python train.py --router_score="softmax" --routed_scale=1.0 --router_logit_norm=1.0 --num_attention_heads=8 --norm_place="pre" --qk_norm=false --init_std_down=0.0 --warmup_steps=200 --schedule="wsd" --decay_shape="linear"
Below are experts of layer 6 (counted from 0) of a mixture-of-experts language model. Rows are named router (the router's row for the expert), down (a neuron's output weights, with its number) and show model dimensions 0-255. Each number is 128 + 24 x the weight over its row's rms, rounded and kept within 0 to 255.
After each expert's rows: "comes before" lists some tokens at least twice as common just after its tokens as in all text. This comes from a sample of Wikipedia text that the model never trained on. Tokens count by the router's weight.

# expert 30
router [152 164 173 152 114 142  97  93 149 119 149 176 116 117 106  76 130 116 142 123 136 154 140 162 139 126 139 187 129 118 115 163 126 121 114 125  89 144 132  88 153  85 111 129 137 135 108 145 103 102 110 124 104 147 132 131 110 173 142 117 101 101 118 127 141 160 151 114 126 134  83 113 140 107 114 135 123 103 121 144 202 129 113 102 131 123 138 162 159 121 115 127 114 123 134 131  57 156 149 169 156 103 123 129 144 105 129 124 119  99 121 110 130 150 110 136 102 139 151 145 129 139 111 115 141 128 131 134 142 102 125 125 159 123  84  81 110 156 135 136 145 103 134 135 179 132  96 175 122 159 138 140 148 130 144 138 165 124 119 115 139 113 156 113 152 134 102 142 133 139  87  69  97 100 130 121 161 115 114 166 126  96 149 132 137 101 150 128 175 111 126 144 144 133 121 180 124 142 107 151 124 139  93 114  81  92 103 114 172 154 130 152 131 151 148 174 142 104 103 163 137 139  99 157 136 119 113 133 129 126 151 128  78 123 134  94 155 138 143 111 165  89 172 169 164 154 100  86  85 100 153  98 117 161 130 182]
down0 [115 132 139 169 138 100 161 151 118 138 152  97 119 158 107  81 110 122 140 122 128 153 105 122 113 121 113 151 105 132 132 134 124 113 141 119 118 153 162 108 124 122 116 116 146 121  81  71 123 168 140  72 151 175 143 127 173 119 140 159  95 107 121 119 101 145 115 159 137 125 115 156 148 120 131 116 107 103 122  96 152 162 109 121 152 139  71  91 108 160 102 150  93 145 160  97  71 129 144 138 123 120 122 105 133 125 124 127 142 132 197 137 119 164 192 119 152  97 119 145 129 134 129 127 149 136 135 131 159 124 107 109 139 109 138 125 162 108  85 141 123 136 148 182 129 101 128 126 129 132 184  96 126  97 125 153 118 118 138 146 160  83 188 119 110 148  79 150 122 124 116 128 140  85 149  90 147 108 104 120  93 130 131  82 117  92 113 140 140 160 147  87  92 110 109 161 145 112 129 133 114 144 141 128 159 119 158 123 161  90 120 144  81 118 145 149 132 145 115 116 146 126  93 137 125 136 131 102 135 129 133 144 119 144  53 149 164 105 126 138 131 110 138  75 146 110 133  81 161 105 107 146 118 150  86 147]
comes before: ",", "-", "′", "201", " |\n", "200"

# expert 79
router [134 144 120 105 115 150 134  97 156 119 116 100 148 129 136 201 127 155 113 111 159 125 130 120 156 104 103 104 110 124 108 174 118 129  96  98 122 130  80  94 128 131 170 120 144  83  88 146 143 124 160 128 137 144 103 151 135 132 152 137 155 118 151 153 148 139 175 147 128 142 164 161  81 121 154 150  98 145 114  97 104 140 148 137 106 151 146 133 160 122 113 125 129 165 123 104 120  90 134 124 139 124 168 165 149  77  71 125 118  89  83 143 148 175 163 142 157 110 128 138 156 160 151 140 138 152 127 104 171 143 119 133  88 161 118 137 150 152  86 135 108  87 148 127 127 121 140 109 127 105 144 149 129 112 161 159 120 128 122 127 141 167  96 121 162  94  90 114 170 149  87 115 108 146 139 125 183 138 173 118  95 180 101 130 107 104 151 148 126 116 148 141 108 132 167 131 104 129 158 166 107 124 127 109 110 131 116 150 129 110  84 171 157 137 126 162 167 152 152  94 139 143 117 125 116 153 141  99 136 139  75 129 153 171 153 140 118 124 115  83 141 135 138 105 144 131 131 100 120 151 106 162 122 143 135  97]
down0 [146 157 155  95 122 121 135 135 134 142 148  97 177 128 127 131 153 159 159 136  89  91 152 114 120 124 129 134 150 110 146 120 146 133 128  77 129 137 162 123 116  98 145 118 142  79 141 130 117 132 111  93 140 129 176 142 114 108 143 133 134 168 111  96 139 153 177 137 129 124 121 110 177 136 136  66 122 202 125 176 174 131 145 160 117  97 162 116 156 143 122 152 101 109 141 134 121 134 139 125 117 114 144 116 123  81 132 136 119 108 138  99 122  99 135 117 116 173 154 118 116  89 156 110 123 123 141 107 138 106  85 131 154 131 105  91 134 106 125  72 136 146 132 163 160 145 106 142 124 138 146 130 148  61 123 128 149 144 138 106 136 110 148 124 131 134 173 131  85 135 158 131 102  98 138 119 158 118 130 167  83 140 127 144  90 123 108 114 130 121 104 149 141 106  96 123 102 127 111 131 131 125 113  91 135 132 133 124 167 139 139  85 141 147 141 119  92 171 168 144  94 129 115 117 183 153  98 171 105 102  93 116 162 114 102 116  99 147 130 111 184  90 154 111 158 164 103 106 121 139 100  96 126 113 169 180]
comes before: " to", " the", " in", " that", " a", " by"

# expert 32
router [164 124 151 119 109 102 118  74 149 112 184 131 120 157 116 179 134 159 122 119 137 132 167 138 139 106 108 102  94 148 138 142  88 174  82  56 127 143 127 150 146 105 154 112 132 105 122 170 143 106 122 115 101 142 102 159 123 116 162 150 149  91 141 142 165 120 151 168 139 169 183 161 101  95 129 130 108 123 123  90 120 121 151 106 138 127 106 150 131 112 100 123 138 165 145 119 112 103 132 126 120 114 138 148 151  91  86 147 120 116 115 125 121 193 158 143 138  90 108 134 137 143 139 154  94 142 173 148 111 110 142 111 103 150 142 170 146 162 103 140  87  74 115 136 104 147 143 120 129 102  87 173 136  96 104 124 126 105 153 144 129 110 117 142 149 108 104 124 141 135 118 128 134 148 146  61 178 150 171 115 112 176 124 107 111 109 130 111 125 163  93 130 121 158 176 114 115 140 128 149 109 163 102 141 111  96 111 166  96 149 121 160 129 138 166 140 181 145 153 148 163 122 160 109 131 140 136  96 139 125 104 130 129 110 121 136 134 138  96  96 125 133 106 125 115 110 147 126 120 122  93 150 134 129 147 136]
down0 [149 183 152 137  89 139 103 116 100 120 145 140 133 153 100 139 129 182 119 116 148 177 155 114 151 115 116 128 122 137 125  91 123 138 132 140 123 124 114 153 174  80 130 146 140 119 140 113 152 146 149 111 126 129 143 132 146 158 144 109 109  95 134 152 136 115 117 108 116 142 184 138 115  59 132 141 110 162 134  85 120 160 117 178  99 136 127 120 109 118 114 142 104 120 139 129 135 124 147 137 206 143 102 129 129 115 127 162 109 140 135 123 141 121 109 145 170 119 114 141 154 126 136 163 114 132  99 145 155 133 148 122 163 178 105  97 134 152  69  97 162 129 141 144 100 134 105 111 170 115  69 115 109 125 151 149 101 152 127 113 135 118  75 139 150 120 111  95 105 154 157 111 146 124 122 136 124 132 111 133 112 165 110 152 115 112 140 158 119 127 136 142 155 140 134  86 112 118 137  98 165 178 122 158 104 170 129  90 100  88  94 134 143 121 131 143  93 163  98 121 109 143  61 134 131 142 107 115 128 113 129 111 156 100 137 122 164  91  98 126 109 122 134 148 122 182  69 103  95  80 153 167 114 126 142 103]
comes before: " to", " the", " in", " by", " with", " of"

# expert 36
router [148 105 178 133 128 154  97  80 103 107 146  99 108 150 114 146 157 208 141 108 122  75 154 166 150  89 100 124 131 163 120 116 138 159 134 120 143 148 148 123 115 138 141 104 123 166 152 117 127  88 138 121  96 166 155 143  90 127 157 111 155 140 138 137 171 112 123 165 109 116 168 152  67  98 179 144  68 141 150 110 115 134 147 110 161 139 119 154 100 111 130 144 109 161 168 107 113 113 137 125 136  89 127 124 147 123  89 156 120 147 161 110 109 156 160 151 144 109 131 101 143 152 114 130 107 100 141 135 163 131 154 134 142  94 170 135 154 139 126 133  75  67 146 147 104 131 122 116 101 111 100 132  94 108  96 120 107 132 150 126 155  93 112 110 113 137 118 174 114 105 147 145 108 138  78 105 164 133 135 158 150 122 139 127 101 151 127 151 131 145 155 115 156 135 155 117 103 153 134 157  97 158 123 151 123 118 113 182 144  90 113 155 137 138 118 145 124 138 161 148 107  82 150 122 108  90 119 148 145 159 130 144 153 118 143 150 136 147 103  95 124 120 111 113 103 106 142 124 136 104  98  92 124 161 127 137]
down0 [ 93  77 116 141 132 157 150 167 130 131 113 151 112 136 105 121 142 140 110 148 136 176 123 140 128 145 128 120 153 146 115 121  70 120 131 145  92 138 128 146 128 128 110 152 154 137 141 217 128 152 107  89 122 133 147  79  96 116 131 127  66 105 141 121 131 146  75 123 100 121 119 154 127 146 152 145 153 108 137 114 144  81 163 133 114 125 151  75 101 112 132 118 149 145 103 139 122 160 100 125 169 120 128 137 154  83 141 160 130 132 117 159 105 106 131 148 123 162 117 118 120 118 113 145  66 114 113 100 144 106 115 135 172 120 128 140 122 145  83 123  93 137 100 124 134 117 138 147 156  84 128 146 149 127  99 142 138 121  98 121 124 162 115 138 185 122 149 174 108  98 126 109 128 139 108 125 134 107 197  92 143 134 133  94  86 142 136 130 139 143 127  94 119 140 109 107 142 136 135 120  45 125 128  98 132  88 119 119  98 147 105 120 169 121 110 112 117 141 148 130 126 157 140 131 114 148  72 112 147 129 114  89  54 125  92 137 104 113 133 116 121 112 109 117 151 123 107  84 113 120 156 139 114 170 124 109]
comes before: ",", " of", " and", " in", ".", " to"

# expert 12
router [101 122  90 158 160 137 149 123 151 134 111 128 152 134 146  84 138 118 127 136 152  84 145 171  81 184 102 138 111 107 119 133 152 106  78 112 149 137 171 124 127 151 101 139 148 116  94 112  87 117  87 120 132 167 113 122  95  75 156 142 118 125 150 121 153 154 135 117 116 118 126 111 186 126  73 140 139  79 126 157 108 131 150 116 130 123 156 138 124 144 110 144 130  92 120 156 124 161 129 107 152  93 137 115 172  93 150 146  91 108 146 111  94 162 151 117 106 149 100 113 133 156  58 115 164 107  92 141 130 161 123 104 156 133 155 119 154 139 142 141 105 148  95 116 153 135 104 171 123 119 132 105 129 163 176  95 101 151 149 142 117  97 148 118 139 153 113 169 139 158 106 142 120 100 123 126 144 149  98 136 141  83 145 147 112 126 161 121 163 118 117 117  98  98 162 123 114 137 109 145 101 169 127 149 135 112 144 142 145 157 147 105 128  95 109 146  90  87 144 113 121 114  80 162  83 162  94 102 145 121 144 115  83  92 105 127 109 120 133 159 152 117 128 153 141 158 127 114 133 133  95 156 103 128 131 145]
down0 [139  89 119  96 136 165  83 127 121 136 122 171 132 158 136 141 152 148 130 156 149 126  88 155  89 123 122 133 152 143 129 173 124 158 109 100 136 143 113 126 174 129 112 150 130 147 130  91 147 120 138 141 140 141  74 115 134 106 117  94 125 119 151 139 144 112 158 145 125 149 115 159 127 120 150 138 123 137 111 121 139 171 138 157 123 133  96 147 141 111 115 116 115 169 143 107 144 160 105 149 110 145 118 107 110 132  91 128 110 129 149 131 155 152 190 140 150  99 151 110 111 139 130 112 137 135  99 139 102 103 117 140 169 147 104 110 157  84 166 115 141  95 115 155 125  85 115 102 110 119 121 134 104 116 141 137 127 153  98 130 127  97 114 121 132 160 135 134 127 100 142 120 100 129 125 102 173 143 120 128 123 163 122 111 108 144 162 114 146 162 132 191 151  55 100 122 156 149 132 116  87 172 116  81 159 112 163 135 111 131 133 131 108 172 141 177 146 170 126  87 119 145 163 123 140 119 101 114 104 117 139 156 169 180  87 163  93  75 138 103 118 109 118  87 150 104 143 182 112 157  85 105 106  82  99 137]
comes before: "-", "|", " |", "The", " and", " is"

# expert 67
router [157 122 138 106 128 154 135 108 138 121 154 134 158 165  84  99 143 105 134 132 155 130 170 176 178  95 101 173 118 133  88 133 154 124  95  97 164 126  82 111 152 132 176 120 142  73 100 181 172 113 149 130 134 120  99 128 166 118 137 173 150 109 122 162 152 143 159 122 130 134 114 130 144 142 126  63 122 105 147 155  93 120 173 123 133 106 125 126 132 177 121 115 150 118 152 129 146 134 149 130 155 144 147 152 142 118  91 150 119  84 144 117  98 143 150 118 164 120 101 134 113 157 134 138 150 111 159 139 160 145 103 127  90 153 101 145 130 153  66 134  96 116 153 131 130  74 176 101 138 140 106 172 175 150 118 153 144 140 121 162 108 120 120 182 154 109 109 130 136 153 145 162 123 117 131 130 122 111 179 125 144 114  97 143 114 125 142 112  97 148 165 130 141 181 153 120 123 131 131 151 103 115 150 140 130 131 116 142 109 130 114 134 145 184 121 129 158 163 167  97 115 107 134 126 125 137 119 106 126 118 113 140 144 102 139 148 106 155  97 107 169  98 121 112 127 105 159 142 119 130 121 158 158 154 113  89]
down0 [138 153 113 110 119 112  93 149 119  97  78 142 120 120 181 139 141 120  89 115 136 122 125 129 115 127 117  98 145 135 107 134 151 133  97  94 135 140 127 109 127 150 141 177 111 135 146 111 135 126  84 140 132 116 115  95 146 143 138 136 121 136 153  93 103  67 127 113 134  95 161  94 112 118 150 119 121 162 104 138 151 103 136 167 139 118 105 109 141 177 105 144 156  89 115 129  98 177 128  67 133 124 176 153 102 124 101 150 142 145 159 154 146 122 154 114 112  95 128 147 172 165 138  87 114  70 113  96 158  94 145 135 120  80 156 140 131 174 139 129 114 115 132 140 132 172 124 117 110 142 171 134 171 130 132 154 115 138 120 118 113 131 126 139 155 117  96 159 155 112 102 159 154  81 157 130 147 170 119 128 116  93  83 132 127  95 119 110 154 142 115 132 128 118 144 146  86 157 113 172 138 134 109 112 119 153 132 166 105  89 171 163 128 138 116 127 128 111 160 120 117  92 122 174 168 137 134 120  91 121 102 136 118 167 119 149  85 117 144  95 160 156 148 106 154 109 141 112 187 145 131  98  93 119 159 122]
comes before: " the", " a", " to", " it", " by", " that"

# expert 113
router [ 90 146  94 151 173 141  83 104 151 138  87 124 121 169 129 113 109 152 150  98 101  90  98 127  71  94  94 101 110 148 113 160  94 146 134  91 172 146 148  97 116 106 145 144 148 148 159 114 138 110 109 178 120 134 178 142 152 147  94 128  93  87 108 138 144 112 172 104 131 175 149 123 111 107 138 148 104 115 117 143 144  96 122 146  91 125 109  88 159 129 109 181 145  77 146 147 132  82 125 152 115  97 111  98 141 133 175 110 104 169 108 170 148 169 137 126 141 106 162 143 103 148 134 118 116 142 123 112 121 127 134 157 103 164  96 118 142 123 163 132 154 151 155 148  89 142 133 120  97 152 147 103 135  95 147 159 142 102 147 168 112 132 162 120 108 126 127 142 112 119 155 118 161 109 132  95 134 103 124 124 149 104 146 148 159 128 131 113 116 111 127 150 146 138 155 117 131 152 100 148  97 152 122 105 141 111 152 154 156 125 157 137 119  98 171  96 135  89 151 154 114 136  87 135 139 106 114  99 155  86 135 153 142 112 143 154 167  94 163 129 113 152 143 143 140 137 115 104 142 160 117 145 137 109  94 148]
down0 [100  89 105 127 118 102 152 139 122 158  96 127  69 113 132 140 124 115 125 109 102 121 109  80 131 156 128  92 131  88 131 103 163 144 142 148 165 139 149 125 160 162 126 162 147 134  97  99 112 124 121 130 146 163 136 121 124 127 114 131  93 143  54 167 124 176 139 153 125  91 171 163 132  88 114 110 102 109 127 168 159 107 186 136 104 133 126 120 125 126  91 122 108 126 132 131  66 123 133 147 172 145 119 181  97 146 181 171 140 128  79 143 117 130 106 125 126  71 156 128 187 122 109 134 119 129 169 125 158 104  84 132  77 113 131 142 159 100  96 153 158  85 102 119 129 166 127 111 120 103 140 143  99 139 130 144 163 182 109 153  89 105 148  83 125 104 133 127 140 152 118 121 124 144 126  96 138 131 131 131 124 113 165 149 135 108 111 123 138 129 136 118 129 140  89 114 156 145 106 109 140 112 138 118 128 105  93 142 138 114 127 138 130 126 119 114 156 129 138  98 154 126 147 109 169 137 118 122 150 108 164 152  67 101 102 112 146 150 163 108 134 100 142 127 135 124 100 103  83 123 130 153 138 129 140 141]
comes before: ",", " in", " (", " of", " League", "\n"

# expert 107
router [ 88 117 128 114  73 104 133  89 119 103 118 105 135  98 131 109 142 144 100 130 180 129 127 158 132 183 137 126 163 148 125  91 168 127 153 119  83 113 120 143 125 132 112 100  91  82 128 159  81 155 125 141 100  85 146 101 176 154 140 113 103 125 135 122  75 144  97 101 142  99 116 113 164 107 180 135 162 108 138 140 113 151 153 150 102 135 125 166 113  73 105 124 115 128 147 112 155 145 147  71  89 136 134 109 111 112 112 158 154 173 119 140 144 140  83 145 142 141 101  91 116 137 107 112  93  97 132 151 109 177 134 109 145 143 168 116 155 145 148 133 137  82 119 130 125 155 115 130 138 144 101 166 120 121 109 129 167 102 134 131 115  99 158 129 127 111 111 119 144 113 146  88 114 140 142 172  84 113 125 117 144 129 122 138 136 107 118 114 168 146 135 155 148 127 122 145 137 104 136 135 184 115 102 140 116 118 120  80 162 127 165 106  88 146 170  85  91 114 143 166 153 146 135 136 138 121 149 113 139 100 114 122 159 142 114 129 145  76 129 102 165 127 102 164 134 150 146 108 124 145 148  94 119 146 142 140]
down0 [130 127 139 125 132 117 116 120 132 155  95 118 138 106 109 114  95 139 141 171 142 119 176 138 119 144 151 114 108 129 140  93 136 145 111 124 105 192 123 130 106 137 106 135 112  84 141 183 167 129 132 152 128 104 187  75  91 133 159 123  92 116 132 133  95 144 105 150 130  86 127 153 136 102 126 119 133 145  86 134 136 175 134  80 123 128 141 152 112 162  92 137  99 125 124 171 166 126 108 133 153 128 142 124 138 113  75 127 175 107 138 102 129 122 108 118 112 100 163 154 119 168 105 118 125 107 119 170 140 181 109 147  97 153 126 111 137 134 146 135 130 130 134  98 120 116 117 121 132 133 171 126  74 119 127 147 114 128 142 119 140 118 125 123 146 143 120  92 124  95 124  89 131  93 119 140 127 109 123 123 118 165 178 155 132 121 101 117 104 125 120 129  96 127 150 124 117 105 147 144 130 108 149 146  94 185  59 148 183 175 113 128  63 101 146 126 115 148 130 186 157 103 135 141 142  84  95 130 104 146  99 141 179 133 124 115 102 126 150 133 108 104 190 162 154 136 153 121 134 131 146  91 120 135 110 130]
comes before: "201", "200", "202", "1", "199", "0"

# expert 43
router [118 104 160 111 106 145 123 102 100 135 166  88 118 157 123 169 152 164 132  77 134  99 120 155 152  83 129 137 134 173 105 144 127 182 113  87 142 117 138 125 109 140 159 125 117 146 107 142 131 112 134 136  86 147 125 171 128 114 142 129 117 124 111 147 161 120 149 168 123  96 142 153  98 120 164 112  95 127 137 115  93 134 155  92 158  98 121 146 137 103  90 126 115 178 156 134 111 142 119 123 164  87 161 113 138  86  99 155 113  99 134 149 109 160 167 148 130  84 133 135 128 146 134 138 124 173 144 146 158 144 145 121 115  89 176 151 166 146  83 139 126 123 116 130 122 143 135 112 134 138 102 165 136  91 117 131  79 132 118 112 133  96 150  94 155 110 112 134 157 114 124 165 138 133 106  99 178 115 164 186 165 149 146 134  90 164 123 111 155 146 127 111 123 134 144 122 138 150 159 146 101 130 124 105 121 109 115 136 101  77  81 148 154 130 130 164 150 104 176 149 143 144 144  72 129 110 114 128 151 100 124 134 136 157 127 156 135 145  99  91 157 140 117  92 109 114 119 116 151 142 108 151 104 160 134 181]
down0 [157 134 123 119 120 112 153  99 131  95 123 156 118 134 110 172 110 139 163  89 112 146 174 127 129  95 130 163 121 103 127 158 133 130 130 163 119 130 117 117  93 146 126 156 134 170  88 122  76 113 156 139 117 113 130 145 168  96 142  96 124 118 144  88 110 122 159 114 116  94 160 154 145 143 118 120 103 150 151 138  94 140 141 138 161  95 136 142 116 131 153 102 159 133 102 116 123 126  80 125 112  77  93 128 125 115 136 113 128 137 146 110 145 112 101 127 131 166 108 139 163 143 110  82 107 155 178 100 151  81 124 150  98 103 124 140 137 112 123 140 116 123 102 143 141 127 177 121 144  72 106 102 192 101 102 156 117 130 139 158 107 121 113 142 128 103  92 109  97 146 161 131 107  98 121 178 155 132 108 104 147  98 132 122 111 154 104 124 118 113 137 159 133 125 128 140 100 130 157 134 116 144 156 130 162 140 132 126 103 175  98 135 137 136 118 151 130  83 133 115 110 121  91 124 150  98 124  99  77 129 126 102 184  98 126 118 101 145 146 127  68 142 146 118 130  81 136 147 136 115 162 147 143 162 163  38]
comes before: ",", " and", " of", " in", ".", " to"

# expert 17
router [102 143 139 138 110  91 125 115 150 167  87 136 153  90 165 104 111 136 143 143 133 120 157 169 116 139 128  81 125 149 109 161 162 112 120  89 136  71 146 131 130 104 111 103 161 115  98 146 134 111 106 164 131 171 162 126 129 184 162 136 111 117 112 121 131 160 108 151 128 113 127 112 155 160 153  64 151 139 126 150 109 133 138 116  90 114 113 153 133 152 121 120  99  99 149 152 132 167 155 145 120 115 118 103 147 151 109 137 120 120 149 102  96 121 162  95 141 144 111 124 141 148 105 103 149 123 107 145 163 167 154 153 149 146 136  93 150 111 152 136 170 117  94  99 144  84 117 142 129 150 127 100 147 152 161  94 141 122 142 132 111 120 134 129 150 159 117 160  96 147 124 148 131 169 141 169  87 117  82 103 139 128 125 168 182 130 177 130 172  99 126 119 148  93 110 134 149 102  86 152 162  81 134 126 106 124  98 135 129 107 175 138 137 126 141 142 162  92 107 123 105 100 116 169 120 132 137 108 134 111 149  96 134 113  88 164  82 102 161 150 156 152 132 150 144 165 104 130 158 137 136 145 110 114 107 164]
down0 [156 146 152  99 123 123 115 125 152 141  77 118  90  74 127 115 132  95 141 103 138 196 124 116 135 129 135 142  89 110 136 133 115 143  86 146  95 179 122 134 120  91 109 129 137 120 200 141 163 144 103 144 115 137 135 176  93 107 123 122 143  78 161 126 116 167 169 125 150 137 117 147 147 140 129 129 130 135 119 167 106 124 106 105  93 133 161 124 114 133 143 126 111 177 120 155 133  80 121  94 108 144  87 108 131 154 131 127 114 138 114 158 146 122 175 125 163 125 125 125 157 115 163 123 138 117 136 135 114 106 116 109 116 141 141 128 114 116 117 158 123 137 151 122 100 126 100 115 119 121 124 140 107 126 134  80  88  98 138 109 156 129 137 140 117 121 149  82 129 140  93 146 170 107 117  88 104  63 146 119 159 181 111 155 130 124 108 150 126 136 123  97 118 150 118 122 113  89 177 119  98 143 166 148  90 133 139 137 126 170 127 159 171 136  83  99 106 131 139 107 154 115 149  84 128 116 116 115  99 126 123 160 202 131 153 102 129 136 130 137  95 171 119 142 103 153 137 108 134 138  90 164  88 115 165 139]
comes before: "|", "-", "==", "===", "The", "="

# expert 62
router [117  72  92 155 133 146 145 123 157  99 137 130 157 148 142  92 151 117 122 130 153 166 155 162 120 169 152 111  84 137 101 131 114 109 107 152 115 157  99 115 131 141 111 115 125  93 185 175 132 167 114 141 123 109 153 124 182 143 160 155 106 115 159 143 159 168 127 111 126 133 114 113 130  86 138 133 153  98 185 150 145 130 174 141 159  75 134 131 108 156 124 106 168 144 162 158 178 130 154  89 183 158 108 112 136  95 143 121  90 126  99 142 142 157 107 134  91 117 103 136 125 156 103 110 167 105 153 147 151 173 140  63 135 163 122 110 161 145 139 125 112 162 165 125 143 164 122 116 125 123 153 142  94 131 122 109 100 146 138 103 116 109 158 131 115 129 103 135 126 128 112 110 104 114 134 104 122 117 145 128 140 123 147 110 112 140 139 121 105  97 140 169 107 122 143 173  89  87 115 130 102 113 144 146  87 117 115 105 141 153 136 114 117  98 132 148 109 121 175 157 125  97 105 101 135 167 119 120 121 116 109 138  95 109  78  96 113 110  81 146 118  94 145 123 129 152 147 119 108 139 162 125 102 136 109 113]
down0 [153 142  81 114 122  87 168 153 105 119 115  95  78 150 131 144  99 140  91 113 121 117 123 152 150 126 142 121 116 121 157 104 104 132 121 154 147  90  92 122 149 138 146 115 126 109  95 154 114 152  68 107 146  83  90 129 151 129 118 115 142 107 142  89  94 170 137 121 140 154 156 114 139 131 135 167 190 146 138 166 155  84 183 127 160 116 189 129  69 106 125  98 178 124 102  88  75  88 183 105 130 142 109 131  75 116 110 138  89 144 118 151 160 155 102 136 120 126 134 120 130 110 107 141 133  92  97 118 122 113 103  95 101  96  92  88 135 119 119 121  69 137 153 119 102 150 103 130 126 139 106 148 144 162  92 153 104 146 112 131  97 148 125 144 131 115 131 114 137  99 153 138 107 120 121 108  94 166 119 127 150 133 131 113 136 142 114 146 136 125 124 164  93 120 122 144 107 141 140  98 146 138 170 132 128 151 141 149 106 146 104 113 129 115 127 128 149 125 111  78 113 137 107 134  96 108 134 153 108 128 142 138 154 131 117 105 171  60 104 155 112 136 130 126 133 144 134 169 131 146 147  96 119 138 120 122]
comes before: "201", "200", "1", "202", "2", "199"

# expert 97
router [123 103 113 150 130 116 167 131 152 145 162 164 145  78 145 146 112 108 138 150 157  98 170 138 103  96 117 101 117 103 102 147 102 113  99 155 153 153 152 133  93 111 160 145 124 138 141 139 121 105 179 166 158 161 121 158 154 107 132 154  99 143 129 117 125 142 132 155 123 131 113 104 152 117 109 138 144 120 121 125 156 143 122  97 124  99 150 161  91 137 113 123 131  95 165 140 130 143 129 129  96 127 106 170 129 136  93 136 105  79  96 118  88 130 155 118 110 135  82 107 141 129 120 134 167 103 141 132 152 163  95 149 163 133 118 116 151 107 123 128 113 147 116 105 180 115 133 133 139 160 152 147 122 131 159 110 149 174  78 162 131 117 108 103 180 158  94 163 114 139  74 129 112 112 119 106 162 148 126 122 104  99 133 159 107 100 144 105 124 105 138 141 104 113 131 174 139 138  75 144 134 132 123 122 127 157  91 151  91 121 177 147 127 138 164 168 164  98 129 112 117 157  95 129 114 157 126  97 123 111 142 112  62 106  80 155  85  97 135 158 171 162 173 103 136 139 112 122 126 114 139 114 123 119 143 166]
down0 [152 113 135 115 118 146  88 153 192 131  93 141 116  78 131 100 105 162 138 135 146 180  78 128  87 112 178 123 117 102 146 130  92 163 120 117  86 138 147 135 140 142  96 101 148 155 133 149 132 148 123 120  90 126 119 152 137 115  95 143 148  93 126 156 136 179 148 106  82  79 114 122 162 127 109 128 158 130 136 122 136  95 126 138 116 111 139 155 112 144 118  82 135 141 146 142 139 129 152 130 142 116 138  94 116 122 121 125 132 121 141  98 115 127 100  85 114 120 119 153  92 151  72 108 125 102 135 115 100  77 144 146 139 128 121 107  83 164 101 216 149 148 128 117 102 159 151 119 174 129 142 113 156 112 147 108 152 142  90 150 138 126 140 100 140 131 136 126 140 113 132 153 152 140 150 144 148 125  93  97 146 122 138 135 158 147 149 149 117 131 143 131  94 141 108 159 149  52 123 162 148 131 116 122  96 147  96 123 139 158 127 154 106 176 143 129 141 132 104 134 143 142 165 158 109 143  85 133 152 134  74 143  94 134 118 122 133 117 148 155 149 163 142 144 161 108  95 161  97 149  82 107 115 116 134 142]
comes before: "-", "|", " The", "==", " In", " He"

# expert 65
router [ 99  99 142 131 154  89 167  84 151 154 107 121 148 136 139 155 150 117 142 147 123 117 162 150 126 128 131 107  84 141 119 127 105 147 143 169 148 147  96 138 157 116 125  91 139 153 154 133 122 150 103  76 118 160  97 146 187 102 124 140  99  87 126 119 167 180 133 115 152 178 146  80 109 124 128 123 128 133 136 144  86 125  82 153 118  92 107 139 112 125 120  96 130 149 146 153 111 200 141 109  91 115 129 110 123 125 117 155 109  97 129 127 124 121  88 102  85 127 137 142  87 161 148 119 140 115  89 127 163 140  73 121 140 150  92 143 115 173 115 141 152 146 128 131 137 157 116 120 123 141 150 177 129 126 142 174 144 157 107 141 120 105 156 144 145 127 131 149 138 178 137 149  88 111 150 106 157 123 109 110 148 129 130  92 111 149 119  90 131 138 112 118  88 115 101 107 185 121 158  96 122 137 138 156  94 134  98 157 116 127 136  99 152 130 176 121 117 121 121 155 142 162 104  99 111 150 120 132 120  85 102 125  95 145 101 168 111 158  84 139 171 119 116 173 136 134 131 169 136 127 134 116 153 126 111 139]
down0 [157 140 122 104 110 141 104 133 115 132 130 101 132 151 140 117 138 138 133 115 112 146 127 116 141 114  99 115 134 119 115 119  92 101 159 149 151 114 144 118 122 104 131 132 119 109  89  76 109 101 144  90 129 163 150 112  99 147 116  86 118  88 105 117 166  97 152 147 130  98 120 139 100  98 115 108  82 188 113 167 127 165 158 123 127 137 123 138 125 156 129 132  71 160 162 130 139 152 137  97 155 123 136 145 156 112 105  96  90 104 122 174 107 150  98 127  90 140 158 130  95 108  97  89 126 110 161 116 143 157 172  96 133 117 158 144 121  75 102 158 152 101 121 122 110 110 183 126 157 122  94 153 113 119 156  81 102 111 130 124 144 110 121 141 117 126 157 166 161  84 124  95 100  89 132 116 146 115 139 144 133 151 104 119 146  97 143 115  95 130 132  89 143  77 185 129  98 138 129 114 101 115 104 112 121 128 150 104  72 132 156  88 163 126 147 135 119 116  89 139 141 113 101 143 147  92 143 116  98  96 122 127 103 149 131 150 131 172 139 113 120 138 167 140  84 124 174 163  71 124 130 110 139 126 147 147]
comes before: " the", " he", " to", "0", " it", " a"